Weights of a small mixture-of-experts language model, trained from scratch on English Wikipedia.
Experts: 256 experts in each of 9 layers, 32 ReGLU neurons an expert, a softmax router.
Below are experts of layer 6 (counted from 0) of a mixture-of-experts language model. Rows are named router (the router's row for the expert), gate (a neuron's input weights, with its number), up (a neuron's input weights, with its number) and show model dimensions 0-127. Each number is 500 + 25 x the weight over its row's rms, rounded and kept within 0 to 999. Numbers have three digits each.
After each expert's rows: a language model's description of what the expert responds to. This comes from a sample of Wikipedia text that the model never trained on.

# expert 45
router:503529516492505515516544515484513519480506521500501519517516499535544519540501464507483441493514484497476499531537511503531464520493509506497488542522524513506504474517495481522445519524506502436516513501489471485508512473527506478490521499525484512538488493495507530523494529546504375516481504492522490447512486472472495507471514507502514488533518482524477468527513496477479540509543
gate0:483475433515447517498509507471503538507482538517515483464479533559518487505465505514478508490509518510512459531492484521508483479517502473531519478478533538457466491529462550491469498485493513479495507517510478512488474495520501480465527475536517478491465501506497480524509437518492488521506472477473482432501474476529480543494549502509496503504471539467498498473478476513536487535493
up0:485489455511484544519514527496490511515479548508493487484518527508509504523490504495492502482491517554509484520477515521541468513464505449531512472510533503480486487520455540486469512470499480457515535499465454477502486514503516481430532522520506475514517489494469506507533475504479486529483472506481547462518464461558468563510493479492506540530507503489480515478503480549517476510510
gate1:461503468509515501516506517546500531486489519453510500485493493459518505499495491505466503478535483492524467513508514511536491541456514551496529498544496527448520477483484471531469461517503495536499539485502530495527487514526505477456524488509521498512506481485470489471505558523485473458519471488553512510479488478550487517489530449494506491504486534527465495504520474537561531532509
up1:481503506487531515493498470513476498475537498501503494500500504478505513490521501475471496490464464523447489468493481495478495589462485509486507511519503521485477473513521450505464479519515484513495532555478520478523506519487524503468471535445446496487545496483494485475500530471473447492481516525515546541499497502492485470505477466442515473530511515535502450522540522518492513506503
Common first names (John, David, William, Robert) and the endings of foreign first names like Alejandro, Igor, Brendan.

# expert 56
router:521486472502507510490512541520521495509508528504469501441500546531533510521495493491484500490493501539542471510536495497491506471441480501503488536501496476519483535470524485461501522501519523487479476521485545489492463525486508459467525515540513490515458484470474481510532490501512501493513486460532469482490535470493528497550466488468532482518563532519428475483512476518491532469511
gate0:441490489508468496458524542509473519497473521527514537506423515524527495488534484475473483499507496520504495442537501483514490479480471543482490465502476498486474520510511517498484509471505501519519526493504526507553449497498474514468522527468498471505483526494465476489453475488517575513510465478482486477527495488527509476510526536513508477486493493520474454526501493510555504503538
up0:449491492508481515492500523513516486493466525503526489507486513504558504502519487481471503490539458470511507464509506497515484491483500550498525473473457516501486467525486494480508455436515519525526476479536531461553493486517474489487477519465508483497494545495453480475475461472530535555530483499495462453502506509514500467500538541513502476499498500499483488558454518486518511528515
gate1:493539488529498477501477547505522484540480483508465499478494512532490500484520520537500527499522510481548490468498541515522484532499462483506495496522481465531512472484507496494508475502510564509455453514455501465483490439490467536507511486493480517538553494457492467475511462460540531485536525499518522453488529524477514521482501481485459501517491531501483513502508495528472482496449
up1:539449548453531499523533483470450485482505537532517471522510513480479522503514537524500495486476512526485500508529465492492530482491574487519490512471509488517487516479515519511473487499493480475524512478517497535504506550514548448501499521510511494446465484511507555505505535536475453489475487509479508547479472483511487492504535501492552480487489446490503496508485512494471506502540
Small word pieces and some determiners with no clear common context, such as ob, ine, by in thereby, such, some, wood, light.

# expert 39
router:495496482507481561516550475555464542480441506457484509519514493513469465504514482511518483486490511470483462474512520528499527495513468519512498476527463501505524471501501455462490478504527535515502521499516501465511515481516538495458498441474509529483554485490477520502545513522526514513495483481503548503528556503535468519449498515489490489498507522522456509505506504475491521463502
gate0:470489473528455495519469521530511501497489538494511528507462471482501450495518504467504503491524497510507501488507517487496474502550512476518471492458495515470530481450506500516480499524512503471516505470554510547510533453558508475496492479523510540483511499487508498551477503517537521520480518471494497450568541521493470534487540515484440508520466505510470542512522503502508507530518
up0:490457485512489527541454454510444518501484481550467502485519489499521514453457471513476553478524501509516496512566495507492482559482513503495515492463489525513519515478471553504493505493477470483524512515491489503529479499508480480491502475531480488473499476483486491479547471498519515541482501504505515483491472479494474510484506479492491513485553506535515525479524557501517467574488
gate1:462492439524527478476503553503509463521519433493542492475503450473520509508466548468513472501558507494510483522519474532529532447479527494482502487478494504467499489491511458476515476487532531511529474466491486523522490480516509526463480549540535487516494482487509501516519515502488505507507476492502481503518496467514504518483505521524551493455464528517523456542503507506476512500502
up1:509495549482483536497486447506464486495510517483440501524494537547499542505498489537509520532480507488527533458519505474551495510474499536515522494497512527520491512486525526516503510469462531505471537534497477546503486494465504477536501491483515510530511523491492513457501516471484486490496509508480532491510475514508536471518517468447468510489568500465504508485466527541469469552508
Spaces and pipes between numeric cells in percentage tables, and capitalized name beginnings like Har, Dr, Mag, Gall.

# expert 24
router:503456478505497511494511488490522529491484506542523553526487505475443540499479531463503500470497508504503490473519517501528561511528487531500481515485471508525487467503517514467526489541508545571504512528508535517481455477476508523502470460524479462513495533479500462490483499441553478493489475507487521511483485506529502564478500515505475505514547496494492509546497493485510497484460
gate0:554541497497556487485505493518504476510537535531499536519530517482506526479483500439523532491523482495494513535528532518496519490531513521473506532431480510469539520490490448499497524491464531503514537522472501488507527518508491499508504497478432475548517527493506485489550490470510470501465523485514495496532492540504482504533487469530511530496521478537538495516510518507502509462472
up0:519519468483534502509532478501487483519548489528493538496509514479523539496476496464524540484521492495472491529537518520464491496511492540504516538454481550496552535491523471471537531478480500515516522487482499486496499491509461520475466497490443461550547528450488495459555496467498473489462502491507491483537497505506485526509458478480486485498516462493547491482503503482481524479506
gate1:520468501528520463513534507477534497453504495489530470465496474520526478502487470510505453508496506501519466541491536528519523551514493500495532480462499507494486467514512483502521539514497502499498517507517509502484464498540528522475481474517447524522477510489542494458501481466515480516567487502527477532527529469515484517493463485491547525476562450543519488482520507480507548503513
up1:500507507487500518511473488515495525524524551504456485538506481453469494512483509491535500503471495517532504508513509527428509478513495483477509522505515478553497492476494466496504486467564520519523490469555494501524495515500472545493503493476480478495534451533480463526548466517523491491494509533434544507521511495469512504479507518522490447477494565490517509538475515489496497514496
Opening stems of longer Latin-derived words, like separ-ately, dist-, elect-, particip-, contin-, plus quantity words such as all, both, most.

# expert 27
router:487475482487491510478501473559502513470482501485482517521450477538514503467568496492498461505514516492487477482506484476475497475500473506510531477501483486486526494515498521496488494532507490523522531482449482503523523525475520501475510446512471560464480487514475481506516530526531554481520473490504522486474509520531501508478468481485522503487532536530478546467463465474550509431495
gate3:510477500495507532499479511513492511475460533509483464518460541508515537519499513504510489477523548509488453532508489511473487521464482510494478508470511500437506477478469528514500501535511520515514519466499469548503582525482528493483494490515512523484492503483508527438483499544505509462506464458510472454525522470489497531476520476527494461486517547507478504510469487472548521522521
up3:506502499487514516510477524550474517500468509493499459513445506494496538507483499488497510480535530498464464527499510488487452521469465537471482530476495466450494494484478510478534491524529510500514497505505486511509554541473537484505525506508531523512456500479515537479507492543488483485518480424508474459540517491494514536469501454549501471479513522542489482550489505505531514515483
gate4:506487472495477457503531591535495510517477506490477507531493445525534509513481489486486512510540504481501481543532486525497491504474445503516502564538476531457497516454538527496517505463503493485504504476507504482522516537527511494489481513525508529522461484492503473517491523538519480503506525440501508532486460503488544511504489459482470541525480508515459495507490481531492524495494
up4:534466496493478474515474488524535522520486550470489517500505470501541481491486501463476494552489497488516510498504515513489455518481477480522489530505465575492469474465499496529517504471509470554505502505496512456482494491505487551450495533524486478470504437536485498523505492550509487457541506443487507475515501496476484502478535526528485552474512474502471478520503499513487502489483
Words inside quoted or capitalized titles of songs, episodes and works, especially number words and capitals: The Two Towers, Hearts Beat as One.

# expert 29
router:482466488507496486487512507471506494451466532500492530504465568499483487536541521499505519534511497496509535469533507468502550529510497474507477472485522502458515504553509522468523481540501553499475518506473477469504471506460480482513490487487507541512518470463514513473468479468494545525498457440530529478525501524508522472515490474501495476486488511493476481499478479467555505460498
gate0:438509497487510503500453429531476500500488511441457517503467497488485498471508517479498518524501483491483527484524471499514489514488471494459527475505491479468543523483487512516498495536490558523516519471485493517510510535494443516528512545490496529506517487481512543486494526464504511533456521465483510478499499461515554500482507500574516521481482542536485493489477515507533515507483
up0:505498482485542484558467510526553529496484473475535496474474501475503526500521507511470503466479490490514465514545527512503477496455518483492505502542537487508529495493490536580524552497481531473517489493449495499493517537475489501502468526505511478487524521524503515505500494493518564532457527489483553443491546496468510494504494476496530541516517490499469480498488501516487502515521
gate1:458543464502531525482508495449527507494517496502550489472512530496514516496510507489484512500488518511495491520482549469502493468505515558482499449518484519463454568540463451514514482495488492494502555503501525440533496502527481467481519502455514484504464517457470502497506484469478514523451532490528473503506501507539490479526504492501488474513545515507523458513535492503515494494505
up1:526465529521508510510488504515537470514504480503463511514503478487486517485476529500522494504455480494511528498490507520509486523501496457551520524500488502517534416494523504483489503518493500490502459518518485513474513503467555496550479512503437476482512495545585524480485488540505470466506488491475552518508486540486500512488498548473493499470469483480447525483476514499478475491522
Common nouns, verbs and names in music, game and TV text, such as set, track, guitar, Keep, Max.

# expert 52
router:550499482455502541485526496538460529521480509451470475486466495493449514490511480468473506528523508490491475496482485509493509490531491509470486457481538460512502490516547520475498493537533507545519491514452494503481466532485522509520491497466501546481481490475475472496528493509521509513487455455531511499476532512512475498489512464514531473490482496503458527501436485485502490440537
gate0:528499495526540526511504513519505494505490518470526480520520502471459505542493508480485494510487497511491499520503468522540480515510486484542468492516536493525527519495545506468496460512484517474512485515482466455483479516513552527522513549468452486525492489458498493503451486499504555561493526474532494520530518454451503506468525529495515526487509505503515510432506496506523517440519
up0:483505489473479480529507552515484525524491517510525528513463538446494470500496486495474506482481484545521457458508500522473496545535522483526514503494519525508546449474454476498502508524539501482466527502511480486464478494496515496494513512497538495520488479505523502500505543453511509534511530497553492477530526516520442483493496529551537452472499499487526448500489489487459491475513
gate1:473537495502544517508499515502501512491550456466486493495503498471459498522511438467475469499512511484510489484473503515487550495489512537512539494493505494483535523507525540494505501506461450506534550500498487489524453523507558524491499529498514509496527509484490511510469508486490494476504534469454525469556497497473534511504478497458514473489504481536497448532465496541502510533557
up1:497469526477512453516513449494499528492506490504540509473495503540473424474482526520506530524492479496534539528466505473521444521516499507544428515488511508497467472481511485517463521501467478508503486517491457445499494488507490464495464511463526507535511501517521497509501499485422477530513532515537506500483476531534473470476523499519504517518515523478493513515524479486511509488503
Words right after "the" such as former, other, main, new, original, previous, plus first pieces of following nouns like Her-itage.

# expert 55
router:498526527511451542503547479544490513504491554441465476540528541468499518532489484496512534483475510499510518513488510453498495499515478485505526478545529482525478476509483504499492500529477553470459478473514518472504502517491527464514475491475475474466548472500464511528504500490483515457526540458520516508504522520512474505458499508475449497517525512479494514473502512465466480474487
gate0:482519530503471534477506495497537451510482512444491509546477501502575532556493523532518516467466523463486487528456494494530520479493524499520490480533466492475490493543471485528519548504496535500507503519499528523493503524504562506511489524487524503490502493498502486502518496491536526465558529479524539518472508492511509488463513541502516547489469505461507465492503495528479469484497
up0:501514479464473514433526484515503481531500496501523521511479501494550522521512525506481480462465511433518483513495536492484492517502486510482491501537509495493476445484486517538526497509537538512492508519546522525490589520530547504493473494461502502489509497436508512515489490443496492463554516460484514523508537521515512485495476509497489528458484507482526483512504489511524494518483
gate1:484505529478447507501518518498520484525500478462467482503517484471470501495483540515496495486474532497523502511457463478513501472508562487492489531548524525485458546448459521549540474493528542462490514461482484516493509532507467525497525544498509489496485499519506519492514508499499462481513452494496490485574500463513485483525481530519519520479495478493455492461498470492509534484499
up1:486485456536524515505447461475482504531503480498522521488516511521519490480480486501509495514510497493515475434520524520488544503483468522480482437467447488482535500519553489469472521493477505538505518548527505489501499513513538498502521472474493536510479507494516462464475460469531492487501548477481496500430492485470506520474482473499473516548510518536519465512514478520503524520498
Pipes between numbers in sports statistics tables, and commas or and separating list items in prose.

# expert 40
router:513493477515449533494508521445470545502466535477479473530518502552460479512532503494504479477471501498498503499502547505506492467527486497482498515541473510534502509498496547464497492535513483509480472490485509499522464508460472466519480484449474492466504459533487509524501463575488525509511469465533519484504512502537479505472534523509484496514500498467493540485448503503540499469480
gate0:528459440469482539519535522461474509523506524477490481507541480501477498490490475471499475508518480505464536551510531519523491493504547508527512511479492493520521490503519481453506521516533480513494487467487490507465462504463497512499454553469496455519558460489486484486525539524463501500487484486520478460534506505513482475519530522507458468492506500470480520541524479493516492458533
up0:489489432464498514463501473475501510511491484461509482554503485474493490556478514462489462448495496514495506503504510464545500477495524497524473486495508531499482486506516525518507471561507501531455486467498466491498485551474486536507496515475506480481502506486433481547481535505458505476483487481491498452545456493528516472502495526518506508510493495519485460534484468460505498478507
gate1:557467504516481540508516500474464534498487544481474493469488489552475464543516490498529499439470510528481503517527507494518504464519507493490481523507522476556492521528474476465517535473508488510504485500467496544491491447463474475521473485483493484476530444504504510526526474553485507517528509483498526486479462527506463461504495532524488499547509489478504492483454507515511485475492
up1:526496489500520532543521473517508475486555504533500510538508512499501485478500534542558503491478469508553498502492494511511504488513499518506488500509491499471513470429545481517448502514503496443485526486502475510491506509531493551474513508509488515520472577489523502459481556509525505444523485527472535489537501493509509462480511537479519529474502517502470510500538483483515495502529
Pipe separators between cells in Wikipedia tables, after platform, team, place or score entries, such as NES | 1988, Ford | 36.

# expert 53
router:485487499519462510503512506470538508525485499524509534480513489490523497508455511488507469482465502465526517479481485517476510503558478561496553475505475495457469526528519518538484458531485509527482529530519477524495481523497499492506548521502486531484476506528481464516481526448513522496486482480466503475483485473509557491468495534463480482465474456502515539531486498461535535475479
gate0:486530505457487499477531514515506502503512496517491497505502455487510491546507495514514527490492475500476508487474462467464526502503517526473527505463499457462484502482547522527543492514515470511517540486526488469524477511503487462509492513518522457499494536490499500473515480488520512489500475533522523459544457569519493481521470527499538479500559457539502465457501535473518486564503
up0:502464497553529509511496484484508483479488498504516506516467553521478515456506484503499472495530526485493488486503499518524501516516510503531468480530477536531514510504447496489460531488483496474454444503445506527462504484494558532531468511505463535512521492498500520530472519491491522503498524503495485540465548446490516503522525479521479482500461520465508530522494505526473493433460
gate1:489497444484467531473521512459514485505506482519494547419479521497490522492492534539529498471537503523512475500466500489478459487525486534524507507542462524484451514477467504444537494478513507551496495521508518515503527476500476474519508473484487511537493545496527542527445528483498517511527479490494531507506504545524491471484474532521474481491495480487528499508517477520536493511517
up1:500502500445458524527486541486560509522510514519511506522519516505483518505517498468496512487486535481464555446484525557523508463497488499498542524469485469511495477549506473508486482520515499466506463517486533494484502465464501480503499534464483536470513501534493494511464524513506529479498463529520456488502485506499456502506505483495512509553538476517465510536477490450541501460497
Competition-structure words in sports results and tables, such as round, stage, season, place, qualification, championship.

# expert 3
router:505530508477474559546529525547441534521440511479453484507488504476445471500512512497492520457472517520499468498511504448480558536500517478541497492540513525529499481523497491513477443543479511533479501505492500487478486520531495511472471472491498490514511532495494521475511504536498524475483496481506532518512494487527493516473505463507488513505502504491466521509472491465531497441503
gate1:496480518506534505482484467502482507494489534550490520526534485460470490514474491513519552512479494489544500531468526511492500502479460523525503487519516450537482482530527502501509443506476497524493481507481514474491455522532531508482517460451496500528531528469508458500484491452488499486483522523490506492505502494483514459536453518447503486539521527419525533500520485507529499478493
up1:466446498520475499441507513483494487512497520552491513478560486478509476513519499520547568542468486511519479551462511491509511522507472515497480486508478469519519539535500540512527483466499503528513482458508506520525510508475520484487503510522481486533539499462479495492493449490489509482540540496437502505504527512502538506506489518487474451490493533477500541519532500506505470524505
gate2:498544465515473506455520489495499497498499524503529495508483523510509475505519530498506465500516532547515506493480532499505494493533507503512530498560513467492523512451456521523483508522465527499507524524477466548478523467469496511549497488505490467540508529539499549472489507495495523466518496460521498479523503470525537501524480512511482553491502510533538499489487485484581479467447
up2:482471502479505495518473516531493501515467480518512496467498502487497503480512494522492536522467460437485520492529493482508506500434489534492515478432523514517475471537521456510514495481522508511495480504530516482499498528508498513498495501500481505487460490496544477558512497520504510523487509540485527565444517500491456528480506469496506475475519477492464546518537551534437499517488
Capital or lowercase L as a word-piece, especially in abbreviations and name starts, like LL.B, LLC, fMLLR, Llagas.

# expert 17
router:488535467509469552512516492536491526516494509456492482497468508480535514473499493515462480502508503463546453460485540489430508462509500491507480522504510490502475522517485515500493526489469428530488514498489491506493489454508513523510520474459499517474515472553468504499542483492521519454453470487519507510514495473513475473523514496489530530529502514477506486470485512542492449454504
gate0:488469506518504486520503494537467528518541500485530523493525491475490472480464481500511497443568503484517504464521461531563508497511506484493499508512474524446498468503490500502522529521484517493498509474491478479513523528559522509513509536517475515528451482510561534468525516513509476507519494503497460524539481495507542493518494481522486511513476521504469561501506526504496563459507
up0:486520501499527473472524508462537489477484478528479481491491485538502529515521528487471507580455526502465508530492501476471486516478513473515506487516506491511534529493516505501474465461505492517498471526492514537478487477451487516479461478522518512478511530493447463543479490493509487490522514520502536470467490509466460509490545509500522485429496475493542437509514472502499489548501
gate1:513513496503531509533461504507462472463461474467505491498488503530529534499440510505518512505460514495507545489493482505515476523506477516500502533483530527558516501481502487545517526450480454505534527471484471529479499497497507498411511532473482475488500459484463512499486489468521522473487465489520496521517517447483481494545526495503493513471499500457516488501487488513445517468501
up1:496505482483494515534465495508480482487458470477495517518529485526551496511429519517509530508465521509516515504501484493503496499466474528477501495516505496568511547490476498539484523469474516503530518471491454497506490490506500513428524533480480499498475442534483541518508453489533518493487481492516545526526517451482474499542543480481517504469496519482509503478495486495456538477508
Nouns for armies, governments, wars and states after nationality adjectives, such as Soviet Union, Russian Civil War, Ottoman Empire.

# expert 16
router:508503499492472487516503496530478485534497510479468526523512511525457483476502460512539454505488489501479510526520465515466519487519548492506448463472472475531484490487504486466464499505505474536496529559481462483516512539538525493524513509509473558477470478516480486439505505486513519514466503486540434500476497512491508495524461496564507489517465510504519508483495467478513521470475
gate1:491502488519484518510535533485553463495465515470515491456500483458546482486483501478499515549517533475479522459501474520532564542491540483502544512541502463498491508496497534523527494494502481503507519492529520505511489503549562501549493557476498519503468507512505480478505462457485494457460487535513541504499493470523514520485495477501539509493467470512469504479512499514508521516492
up1:505496466485494468491481508548462537526530494511469479517482498544473530511518488543526509500483447534534492524518515525495441499498457488515501491497500532478527466500492495498505490489503479497491463512474450482495525501465451493436488480537533475479535461491485528506513526548514483512560481468484471501491539515486476477520522503459446472484528500496503496488481509502505498518538
gate2:463513456470489518514490541482529527475505472503503518546450543511523493448529513536512483553504508480514483529518506497447487532495492521475486454535518440476483536501516529484508477507537528489515450459514477518512501516532501532466505499507532489520497519481506498488497530452497477513462492509534516495502506481506501480501493475486473476521529517503487485472558523529539518546497
up2:510474512503485476504511500530486494501511534492530495477519493526485519514537491471502525454498472517498504506494484507521453488459512457495533499477498511554502461480494483519476545499496491504457496492480520542484532476460471445534503474545471500484483477513500478494472488565482499488533499481484462531435515537486498501520516481516541527462514483502491538517465510472459444470511
Last two digits of years after 19/20 (1997, 2009), plus ordinals like first, second, fourth, and numbers in tables.

# expert 30
router:459483516509481519519500477545472538468452505443471455522512459509505462481484477519491470456475504501495493512498469496494552499541514517492532526524461507492495496485486473527458531501498510491480557472489522548522489504477527524500493470478507510522483467539519520527540480484505530476503458524500512489499484534537514524477527527475522552509467490509530513515481496470519518483541
gate0:542445424550483492501506491475525504575515519493478515459513494510515517495460529492506491521474513524504530538514497482551543524505576506471508520466498526476498493543505488511503480523498466535529475501503443501498480503506510510484477508506468456511513529498492516537513522526526494515524502481508525464506462502532495485510505547510524507515510478515501501483515542470495492481512
up0:512447437538471474509520508499511506575525518489482501480483499515526501505475562472507469494432519518509489542509492501550538548518551509459537498492464513461492510515477520523501483510501510530538498503545445515501493486501516513499477514486481470518534547498479510525502509511513491548554491497514524457497495496501514486514512511505538504512511484514495482513525532498512483501502
gate1:495514492468507540471485503495532513495495516488479473508502482502481462490513507484464480491517490430487483519504451451513553505506548476495545517464478507504536463500502480504482502514482490483517520512486546536509485526483527525534477539487519499499498534492522523467533504475515517490477449534476511517483494538522542486529504501529554474505526430534478474542478532522503513507494
up1:486536493433468529441477504463521486519490507507518491503499500457478507524505497514514505520531498459448502490474479444506538488494525492489530500512485506560516466477541507514489503492513518481524478509478542499503509559476517530527484535452510512465508542516503520484500482497504512485473474512480525495511497510544532474533508501503524494484495446541480500519430510538500475516494
Pipe separators after team, opponent or place names in sports schedule and results tables, plus name parts like Island, County, -ville, FC.

# expert 59
router:475503460515515515502494504537523547491534498537508477478490462484475509469510495520501436504522468478507513490495495505542512457506476529484491487477581497518501517517487558475475495495500425489498522463509493532517454502466530494514531460474519506528472472514505496558474494476509507490492489485461469464503505509496516504499487467471522540503469489525520499498528501541549507504504
gate0:515503475513530468513494536514532496516519470487505489512517529499479479480525534496457512500498509502492482516501519476547473454507473505505529467488522540511433545468509523502465473497512520526508440528456490504481495489501467512481457469516507505521489509480531485483486546511504492494511507557507561475499482507513486531482511560496498443523439508516480506484493515507512524553480
up0:517500455516539457485512528541544499534507477506496506473517493511474497516526515472464505505516476525464482523484501487545479462482449493511502486480552510532443536488457499507498460493520488508494498529481505501490481508463461497475483453518505531492479465487547496499470512503479501509471499542499554489484454483516498531475511540496531473527447503521458511493465486512513510535476
gate1:434514504487535479507495468490489497517490446534510535479490537471485524494533480530533485535496451456526511517493470503504529505469493514478519494476528480526533456494504494471496489502519512484499518470541496489503491499439503478497515502438521518517518498536531461517497491464509527522504501510505517450505504484487527486514507458476463535527534512492518470532456527520503440525528
up1:552471499485469543460513497496513504493494528466506449516485471519469480525467489474487498467514590523451541483512489477479510461496514506519470474525485523493461570503476507489523514479471492483474485528458477499485532539468495489528458501516477482525502491498491504476494458520495499478488494525510525514485488532485481499501475536542523452510498483498527508504481482472464516473495
Compass or United parts of country names and inner pieces of split place names, such as United, South, Athens, Bucharest.

# expert 32
router:519557533506458515492493495511521511523471464487543515505535515457488537474489482555510520522489490458539487512484466502507484507527452534541508505503480508479447503535500509519458491509525475529487469503514496511507485497548541544502493496473513474508522533508490533507490500464552518516530470515479507466485499512488535531487530542492459485493491513506468564477537475482515499487490
gate0:464543465459472511517486513512482541512504503479559494466523467519546491493479502503546515495501524477521523454546517484463483503498498511508514536509447492506488480485476510510549501522465486502491562495501496505517525504512517510491481527473536457509538530506473509524534491487510507544506504534480566500511551515513510526495490507463458516488487513516453515505525537500505540475501
up0:490494446495506487510527511481501515504485500524502504508515489465465500484507497530443507475508481557476461485515448503528514502509457492505552492508525512475550490541528533565465468486523469470455510526459507503511518497491499483459491443520477507525484482518536459479517506519499498540496494480505554465502493518513495540523498470488509457504517479498504504507512462493496469492553
gate1:512503463521491512520492519515504510517507483512494464498518512482504552478498503499460491505542513475442488520494517489528480533530463508493509547482463482499486495518516557507506499453529448523530475477559535472487472486520507451527485493512477550526506514507480536503453466492515522572484497505514475515505474534496494488490544513485499511549522494479490507506515524550513526485471
up1:516511508534509498550509526500499515517493485527496492516507507486495530462490486497490487507514472455499532535490492495511514528509477488499476544528473507515471493538521573524493503493500442495543483443517541469490480464508516452544508485489489544508526513500524528535448468500491519522524458489512500507550462552504472480496505533477514545533485508467502513525515503534516483480466
First pieces of split common words, like famil in families from census text, plus stat, col, part, ed, insp, ch.

# expert 11
router:472489466497500471520540538492453500531484503540517467529484470513533526481482460466486463509518503526505540489527511477487498503470519503522483521531514529458498533494513506504514517511480484475493550470541483521494496495527448504564556507543533470548523521466501475512495507480487477522518468492502508523531495490472507485517525570486504490489450488496533504469496498476515493514473
gate0:524525476499444516531503492490494482517503495511488473519518494492461493481513483460491472495474492498511524495499535489445510550514544533533511490455478513507513518434476481485547460525458479498480517510498549474459514485544484535474521519534469504452482500498470480524469516527539500483470521520435489528501501462478467482500468514488471502500489478472510474481496514502517532491485
up0:506514470471469500519489475482502507498529469519507450533490506516438517471499468478510499500475491490504500485528550505474538540536545543513486492469494503489510533465487502506534472515488489514482515515492513457454495503528510515477490541518501486486442534521468471510464530522566475487472489465429491488485491481447474483499475495489490519479490510463512478492469503490525518491470
gate1:483512525504526504509513509570450548451494509518504464489460487494512533504464532487468461482511510508496493473532500487476465506479519504524464517487521530487479546488450485531500483467469516485515537492472526479495463556540508458512464460506486527518452459540465507483460524504477461521500515479516530474475495491492474516496510508490488482517506505531482526474476496491513526510482
up1:482553475483506493452503460524495554503509505489493452497489488507480468484483510480496486498506546485502504472526506495513481512520497538519512519467518569470534496535537505517489501499471476534507512536463449481494496520469500542509466480486497537513463482512468492487497490502504467516518495478455477460539500475530445502513470511506454515467467514543488499477479485509554529524506
The word of after institution nouns like Promotion or Advancement, plus endings such as -ing, -ological, -ary, and == headings.

# expert 2
router:490488485483479538534515483557518550503448502472481493502476476508433443484515507481496486457518503505471471505514533485526536501513508479525512495503473504542500479509506497483477477544534535501498500534466496498538473495499523500479492499499452545481531502527448523466522494494506532501494479491488533536515527494547496519499495483483508481518504511501470522458457453487480481438497
gate0:501530507524467486471512540515491530523539498476468480496469476507495463480517525440494460485510529493512517502500500485547496476526541468446468552437448517514493512487506518496520499457516442529451502522507496509497500502515512493511524521483490517499447449497526497472501477475533528500525495473522514491458502513520506507481488534528503501492511506470535512489473521546534495474474
up0:464505518530477499482544534489470493497472518536524473509549530475497504497476529498473507498551505484521516476490510481459491480490485488512509507439493534534486473572511469479456480542541497510528480501527523497501455529518490487493502507491494505478517463501451513511489505527499469494470489525528495497477517521501490493523462508514486441498507515471478562556527533464517515503478
gate1:456478511524469480471455499501508482491504506502474505505507497462508507514481478472531508512468509516498494490484498478504488495526505467480523500513549529529505503476541498482511472471521514467504502479518490502496477525453515556473493512513536501521516490465525497516495557499503503517465477523513462545521502537510516553547473471486517505477498456499497515579514565474439499538482
up1:484489488516524502504549501509454491526494494500507504491475504555479483489488518551470489501535490525530526506524502527485554537477531542512480475483422494444509481444469525539505490472503488539511502513509476480503503476494477475530502475514458510497517487509486491517510475509452485450496532491498521496550478498482504472506525508466485475493481505484510500429463479538510500483520
Cells in sports and election tables after a pipe, mostly year pieces and numbers like 19, 18, 36.1, plus name starts like Ber, Gar.

# expert 20
router:525502513504526479515544567526514511488518536548506498538486495481536497507525510532485471497457522541511516539505563502497447484480479483521449547488522506514498522516499488522458461512505513485486479509514505526490535472486504494504515465496492485528470535528478480470505485473525499560541481511494497482486515509508487513465511513471499498515469446487511478555543499500509533534519
gate4:503518514498484506528490478514483508519530497463500490502432501513517484487483446471510485493488495508506505503536527466540531470500516584501525487454509521522516526495466500510449500491511505491491521486465495545486489477531524502499511493504498550563475489558491510470478507501510530459515479515525460456509514483548451494490508502489508514467498470556474507464499480493491500490536
up4:481490488496537515470475499478495481498459517512493537454555472500455508484515542522488506482527492463448488479458465562478485512509503465498492515516501473504503510513483457483531510483510445489484491557488487448490475520514496458491462505500496519478511481471495512489525489483482460497441540504489537506477473506471533521517501469515482479521516525473529452488471514492500470478479
gate5:485481522524518487510541456505475542478483523505488510516483517530514471501477531512486524515477516560537503485457504474453496446526474504521533485488468554512498545531503533506504523554513501521526517532484464473494490469538510449481516460512475511543478505542513491502502491529490514516505508501484523490460492505518509507458553462502492466511467488520476526452511474506516495481505
up5:489492505498521493484500472488503513518476516504482509499491549481495520514490535517510517504475527508515516478497491469493509465549464465506529476548501546501536474546505510529510488543507511509483491506523478481483541460553496468482516456471419525519483485533505492479476520517514517482510552502508504516487515515524526546487551544497472447485455529511491533504529510531530488527510
Month names after a day number in running prose dates, like 19 August, 30 June, plus suffixes ending words such as incumb‑ent, Viscount‑ess, preced‑ent.

# expert 5
router:488553475514447510486527538490505455514515517535541513495496510484546537519499450535509495552498491488525494494475481507472483521487518520485482502501539456482459461467466508507532485492473515484510522520519491499495514500541471512479532497524526486482503529525482467545519470467523422511491485517507496471528489533472482480498543518463480496500503482512505506516536502518486503538447
gate0:462499501517449526545502524487484457500477539520522527504485502524469483526528523432494535556487506487492481473499508470469486503469502484513462469498460474494497488462445486503521490502488510509513505493522533487510476465505511494514524463461525469490501545494490484478457529503528496503462508466482446519526487516490536476540526501509445506520494543516504491524515505532530481513462
up0:468503488533468509552518510501496479489481520541521540477487490535464484511525515426501501528493496502487491495513508469496470492475500463506446471528499458496469521472437491494496511486482485498524509485524506498531452467482510491547526472483527481516520544510477471476483525494524525507465521464472448499547459502503523482531535511494483528480507520506503495501504479520565516502479
gate1:484475525502498488481554498480498473522479520490515477484496528473474511501494517513522538479486498535497451470523510504497519505542515523479492497515482496455476531491498508459517422492493599490505486479503505466541530552478524506493509502500526474512503523505461561514510517509511472531490477505558531468494512521481484466486510536469504501488509489468517509506503494496452502543490
up1:461525508506529472467526488501497492484474511510515493511474532502459496469517468490475530505485492485489482449523519460501534532552541510499482513477524517489479530487567504481500484509512517498497491449458520495527488507497477469504481514510502487542524502499487512520477503488519565534463512418542541496446500499473525458476531533473526536524477492497531511502503500505498494513505
Derivational suffixes and topic nouns in social or demographic text, such as -ical, -ation, education, political, economic.